Experts of a small language model.
Training: a variant of Muon for the experts, 416M tokens, 6613 steps.
Below are experts of layer 5 (counted from 0) of a mixture-of-experts language model. Rows are named router (the router's row for the expert), gate (a neuron's input weights, with its number), up (a neuron's input weights, with its number), down (a neuron's output weights, with its number) and show model dimensions 0-191. Each number is 50 + 12 x the weight over its row's rms, rounded and kept within 0 to 99.
Before each expert's rows: a language model's description of what the expert responds to; "comes before" lists some tokens at least twice as common just after its tokens as in all text. This comes from a sample of Wikipedia text that the model never trained on. Tokens count by the router's weight.

# expert 20
Commas and prepositions. Commas and linking prepositions of, in, by, from, between, including, joining place names, list items and noun phrases.
comes before: "the ", "and ", "which ", "a ", "but ", "he "
router:44 25 46 39 33 33 40 46 37 74 58 56 49 38 62 35 63 54 54 49 49 53 55 38 23 48 75 45 45 43 76 62 45 35 32 27 71 68 52 44 45 45 42 56 58 70 47 62 60 50 36 42 22 67 27 50 39 46 57 50 57 61 67 43 48 44 64 54 26 48 72 53 43 48 39 37 48 43 48 48 39 59 47 51 46 49 33 46 27 49 50 50 37 58 37 39 41 57 54 57 66 61 57 46 32 44 57 24 40 27 60 56 58 59 62 78 38 37 58 50 55 26 56 66 54 71 47 36 33 34 52 57 29 57 46 51 50 63 64 50 56 50 48 36 60 44 45 57 40 68 55 59 41 39 54 39 50 48 54 63 55 59 47 51 46 35 70 36 42 65 43 72 58 60 34 47 38 40 79 40 52 43 35 40 36 43 43 28 48 44 56 70
gate0:29 37 57 62 41 47 43 44 39 64 45 52 45 72 49 28 48 64 54 54 50 35 80 61 49 29 51 46 49 41 60 38 45 73 37 54 37 58 44 32 55 39 63 55 41 73 51 30 38 46 34 56 55 74 61 51 46 42 43 59 48 54 48 51 64 29 26 60 35 48 35 75 56 33 68 41 33 68 58 62 60 63 64 66 38 55 41 44 34 30 64 44 39 47 68 51 53 36 37 37 60 42 50 35 37 40 70 33 53 69 33 44 40 50 59 55 19 24 46 44 42 36 70 52 34 41 34 45 54 54 46 45 52 54 62 47 50 37 61 32 36 40 53 68 54 39 51 49 46 38 29 50 59 64 60 58 54 53 50 46 50 43 65 72 63 62 64 74 34 67 62 52 48 52 59 58 55 57 47 60 53 63 49 39 49 58 41 67 62 65 60 57
up0:53 52 53 38 70 61 43 73 46 43 53 44 31 52 63 52 46 23 33 42 65 83 36 41 37 33 47 56 84 70 61 50 46 59 64 61 50 55 61 64 51 42 64 54 30 67 54 44 38 62 63 44 53 52 47 55 34 54 68 43 50 60 65 59 40 54 40 66 32 56 52 30 63 48 50 42 52 42 28 53 63 72 52 56 45 57 41 67 49 54 60 67 47 41 53 59 42 43 62 49 46 58 41 63 50 50 76 36 33 46 67 47 57 52 38 46 62 55 44 41 66 58 36 33 66 38 67 54 63 38 49 66 29 52 63 41 23 31 56 61 51 48 53 78 62 31 59 50 33 59 61 40 36 41 51 47 50 44 50 61 46 45 69 59 59 50 36 38 48 52 74 47 46 74 63 45 60 36 32 38 27 54 41 49 43 48 59 46 38 43 41 27
down0:30 57 61 44 58 49 34 53 47 61 31 57 43 78 55 29 47 61 69 42 58 73 57 42 37 38 50 30 35 47 57 57 49 63 45 44 43 64 37 49 50 37 70 50 29 66 58 38 33 41 47 57 68 46 38 53 33 52 78 39 67 38 66 55 64 35 39 63 27 54 40 39 42 51 65 35 40 41 52 61 34 54 50 37 52 54 54 55 41 26 49 50 53 44 37 71 56 46 42 26 46 58 39 58 34 46 69 36 59 45 64 65 66 63 40 58 56 39 50 55 37 45 56 49 28 48 56 52 56 51 51 43 60 54 60 38 51 27 66 51 61 32 49 61 46 51 64 24 69 35 58 39 49 38 54 62 44 46 51 56 59 55 76 47 60 27 48 51 23 67 80 45 80 58 64 45 46 34 50 53 48 52 34 51 51 54 57 65 56 52 64 38

# expert 19
Infobox field labels. Field names, colons, pipes and section markers in infoboxes, lists and tables, such as Full name:, Headquarters:, Website, Born, Genus.
comes before: "\n", ": ", "- ", "\n\n", "by", "= "
router:43 62 52 59 58 37 37 83 21 58 21 65 67 39 36 46 59 53 57 34 45 59 43 42 45 28 59 42 42 49 55 60 70 52 47 19 74 62 32 46 70 34 53 54 58 65 55 61 44 54 36 30 50 45 41 49 66 35 51 57 67 57 48 64 52 43 55 35 55 59 83 27 42 60 55 52 51 52 54 51 43 41 56 48 41 60 49 45 45 54 68 63 32 57 43 51 35 24 42 52 45 57 39 45 61 54 30 51 53 45 52 53 63 51 67 48 51 50 50 55 36 25 56 43 52 51 62 46 45 48 62 36 59 55 45 33 56 33 48 47 52 42 57 40 60 62 40 47 40 52 58 39 53 60 40 58 27 62 51 67 47 34 38 47 64 53 61 24 42 50 48 65 52 76 45 53 42 34 54 40 62 49 29 74 24 27 54 54 70 55 59 28
gate0:40 64 50 52 53 46 50 55 37 73 27 83 73 61 58 50 60 33 15 48 53 68 32 42 55 53 64 38 45 52 41 54 41 41 44 46 47 54 80 36 47 42 51 57 43 69 71 67 53 38 50 48 76 45 46 65 66 38 46 53 38 58 55 40 61 67 51 47 80 41 71 51 57 69 64 37 39 47 62 58 62 36 51 35 51 56 41 32 47 32 46 50 34 41 53 66 39 47 53 58 51 54 40 50 53 50 41 47 40 37 43 65 58 53 53 24 43 25 37 43 28 28 34 60 46 33 68 48 44 58 52 29 50 35 46 34 47 26 60 49 32 43 40 43 60 48 41 49 33 62 53 46 58 53 39 48 42 69 62 64 66 54 40 49 45 58 42 49 53 45 44 59 68 62 32 49 61 40 55 50 59 49 70 26 64 53 61 46 44 60 31 44
up0:62 53 60 47 34 46 61 52 43 47 35 42 57 68 61 61 59 46 41 41 27 55 29 58 48 45 28 45 37 65 42 52 41 42 68 53 19 41 50 49 33 57 74 45 42 41 55 43 41 51 44 49 80 67 55 48 61 39 43 72 37 45 62 50 48 51 64 57 50 70 33 38 81 70 61 46 59 63 44 31 51 71 33 45 38 41 40 32 41 57 39 86 50 52 53 71 54 68 53 47 54 48 44 59 33 57 62 53 56 41 75 36 36 38 39 72 43 37 36 60 41 56 35 73 50 50 35 42 37 40 45 62 66 53 36 61 24 38 61 46 61 39 51 36 42 31 56 45 48 48 68 63 43 54 47 45 54 51 86 48 50 45 40 68 43 54 48 53 40 63 43 59 48 58 62 64 48 58 62 59 58 58 51 66 50 50 65 59 42 33 56 50
down0:37 40 70 43 66 49 48 63 59 48 23 69 68 55 43 50 61 51 62 81 47 63 44 47 69 63 68 48 53 39 70 51 51 31 51 21 42 41 37 67 42 62 63 36 64 58 48 31 66 60 47 51 75 53 49 54 65 44 59 44 42 50 45 47 55 71 49 46 56 59 37 54 44 60 70 47 59 52 60 51 53 41 65 55 25 64 34 51 22 57 42 62 45 40 46 34 44 51 30 51 20 39 55 44 44 56 52 43 45 49 55 47 53 68 28 46 40 52 48 47 61 37 51 63 33 51 57 58 46 74 65 59 63 44 58 46 53 12 42 48 54 30 33 53 52 48 43 47 36 59 45 64 61 52 59 30 53 58 46 56 38 39 45 62 55 46 30 40 38 51 58 57 45 45 47 27 56 38 72 65 61 38 39 51 67 30 48 77 49 38 35 46

# expert 7
Numbers before separators. Number tokens with trailing space in tables, dates and lists, often just before a pipe or dash, such as June 16, 936.2, 1997–98.
comes before: "| ", "|", "(", "– ", "/ ", "km "
router:51 69 38 46 16 45 55 78 39 58 52 62 63 46 61 55 55 44 58 35 63 57 51 45 38 52 66 24 61 35 59 61 48 55 40 48 49 66 56 43 63 72 63 49 53 57 52 54 16 53 41 48 59 37 52 45 59 27 58 44 35 62 46 54 55 36 62 39 53 51 63 58 47 62 73 39 67 42 25 50 56 54 45 45 42 56 44 36 38 39 47 41 62 76 44 48 39 49 44 25 51 44 43 46 49 61 55 36 59 44 48 48 56 42 63 49 26 50 34 72 50 16 53 51 76 55 78 64 29 66 53 52 58 34 52 43 65 76 46 80 61 19 67 60 56 57 44 59 49 66 41 64 48 62 54 38 40 41 52 40 41 48 59 54 60 52 41 33 49 51 61 63 52 59 34 53 45 61 61 53 49 57 47 35 37 63 42 48 62 45 54 39
gate1:63 37 46 52 49 26 42 75 55 40 54 48 61 51 44 71 45 77 62 64 46 49 63 43 42 48 52 37 42 57 39 52 54 55 64 72 45 60 49 54 51 50 50 59 45 58 66 16 44 51 70 49 39 38 63 75 46 44 62 67 63 46 42 65 76 56 30 57 61 45 64 53 37 35 34 69 57 50 40 84 52 69 40 71 44 58 60 21 52 44 41 58 40 55 49 45 39 41 66 41 41 47 46 55 81 40 67 56 64 51 56 39 43 54 39 50 44 33 59 67 70 44 55 43 53 71 57 51 49 39 36 62 40 46 46 59 49 50 51 23 68 52 43 73 40 43 59 62 55 59 53 61 32 45 47 54 57 65 45 31 66 51 42 73 48 36 26 57 54 44 74 52 57 39 40 60 42 43 49 44 42 44 71 36 39 37 54 63 60 57 44 52
up1:50 46 45 65 37 59 45 42 42 50 58 49 40 67 65 52 51 45 44 56 40 53 43 72 70 45 44 71 58 61 57 48 46 51 42 58 39 57 41 45 41 32 29 41 60 58 35 47 53 55 38 53 56 54 49 04 51 55 42 37 64 63 65 50 47 49 69 52 32 56 60 36 42 78 65 41 50 60 54 41 49 46 40 40 45 63 46 60 45 68 43 55 45 42 24 39 57 46 41 62 47 54 84 45 37 62 52 33 52 38 42 49 59 63 39 64 51 60 53 54 54 71 43 34 49 32 60 60 63 64 64 32 62 54 64 53 53 47 39 61 48 59 43 43 56 42 53 55 64 49 52 80 37 63 58 43 15 48 40 72 33 27 52 76 55 55 55 41 32 47 60 30 24 63 55 71 45 42 37 52 41 65 51 48 65 51 68 38 35 47 53 26
down1:73 54 42 52 61 25 49 47 59 48 57 68 19 50 32 47 72 40 47 44 45 69 59 42 65 36 23 38 41 53 61 52 53 46 45 31 48 48 58 42 43 42 49 50 47 52 69 51 53 57 52 51 43 40 41 41 58 78 59 68 56 76 55 46 52 54 32 59 40 69 64 38 41 45 48 55 54 47 41 34 55 76 42 47 26 50 55 84 36 58 35 47 41 55 30 46 54 35 60 66 41 58 51 34 37 46 57 59 58 55 75 27 46 28 41 35 55 39 41 44 54 55 48 37 42 47 36 36 54 27 52 56 26 43 65 45 49 55 66 32 36 71 20 57 48 58 44 52 41 44 42 43 39 47 57 29 31 43 39 66 53 45 57 65 57 49 53 46 35 45 63 43 54 36 45 62 39 30 60 39 44 60 41 28 45 45 53 31 63 40 52 40

# expert 26
Name-ending pieces. Final pieces of personal and place names before a space, like Mourinh-o, Claudi-us, Djokov-ic, plus common first names John, David.
comes before: "(", "| ", "and ", "was ", "B", "K"
router:67 53 64 50 22 42 51 62 53 61 37 49 78 41 56 38 59 31 68 50 41 55 62 45 38 26 57 40 53 21 39 62 60 44 36 53 53 60 61 48 53 37 46 44 63 33 58 58 79 56 52 50 46 59 60 43 39 45 31 52 66 58 51 49 56 59 62 40 50 49 58 47 54 39 75 45 49 42 43 19 43 60 47 54 49 62 35 51 40 64 43 48 43 64 34 56 43 45 55 44 42 64 61 45 71 66 76 52 31 44 63 57 58 79 71 42 53 63 43 62 48 49 34 53 52 48 62 69 54 38 53 57 34 31 32 35 42 46 51 60 61 24 54 48 62 51 50 51 42 44 66 66 37 55 31 38 45 53 50 39 66 35 27 57 49 41 61 29 37 49 49 63 60 54 51 48 26 63 68 51 15 32 64 55 45 51 61 47 38 45 48 68
gate1:49 45 33 56 33 37 62 70 72 42 64 82 55 52 23 54 52 29 62 49 40 40 51 71 17 50 33 49 42 59 21 50 55 49 54 52 60 61 72 38 35 46 56 50 56 34 55 57 78 58 46 60 65 68 48 38 47 58 24 46 35 52 37 42 53 67 47 34 59 52 66 51 46 58 44 52 62 76 53 35 44 46 52 51 45 47 56 51 53 48 65 45 47 54 54 59 76 48 58 27 60 64 50 36 44 57 55 66 49 33 51 57 51 32 63 26 49 19 47 65 24 45 33 54 41 49 47 53 55 61 65 43 51 40 44 56 57 61 60 57 49 33 50 50 45 49 36 33 51 46 57 42 53 68 37 52 44 61 56 40 71 48 52 36 46 43 40 40 28 47 78 45 77 45 46 49 44 46 50 50 56 30 62 47 40 66 52 35 55 46 44 70
up1:73 31 28 33 36 50 69 67 42 57 40 58 53 45 64 50 34 62 55 57 45 44 56 59 28 58 61 34 53 64 43 68 33 65 53 39 47 70 53 46 55 33 67 52 54 70 42 52 47 50 61 49 46 45 55 38 65 60 33 53 75 58 49 38 48 50 44 42 50 46 49 61 58 30 66 66 49 45 45 23 42 29 49 46 48 55 52 24 52 54 56 65 53 65 81 60 42 60 51 24 81 53 38 37 47 50 58 44 34 42 49 49 38 45 64 56 72 54 51 56 29 40 31 51 56 44 30 38 40 55 35 37 45 25 45 61 60 51 49 74 51 28 44 84 57 52 52 50 48 68 75 46 37 47 43 63 69 34 67 31 50 45 31 61 46 51 44 50 45 65 46 51 49 51 60 52 45 53 41 39 36 45 59 49 57 47 49 69 50 64 45 46
down1:54 68 52 72 36 60 39 41 53 49 51 19 46 66 53 31 68 47 37 37 46 55 50 48 83 44 24 50 64 49 70 53 55 42 71 54 54 45 52 60 21 66 39 59 40 56 50 47 52 46 38 49 28 58 58 72 53 48 50 57 44 61 56 42 31 47 80 62 44 52 60 44 53 52 25 62 52 45 49 63 41 43 34 34 55 60 39 66 49 48 55 36 60 37 34 39 52 61 55 39 34 44 52 55 47 65 41 48 54 64 55 52 63 45 20 54 44 37 56 49 55 70 77 38 60 46 66 58 56 37 68 53 50 56 40 59 45 36 47 38 58 54 58 39 38 45 79 58 48 25 56 50 76 66 52 53 43 63 52 84 55 48 72 52 60 48 41 76 54 47 49 40 39 51 45 55 74 61 51 44 66 51 41 50 46 50 41 44 41 61 66 58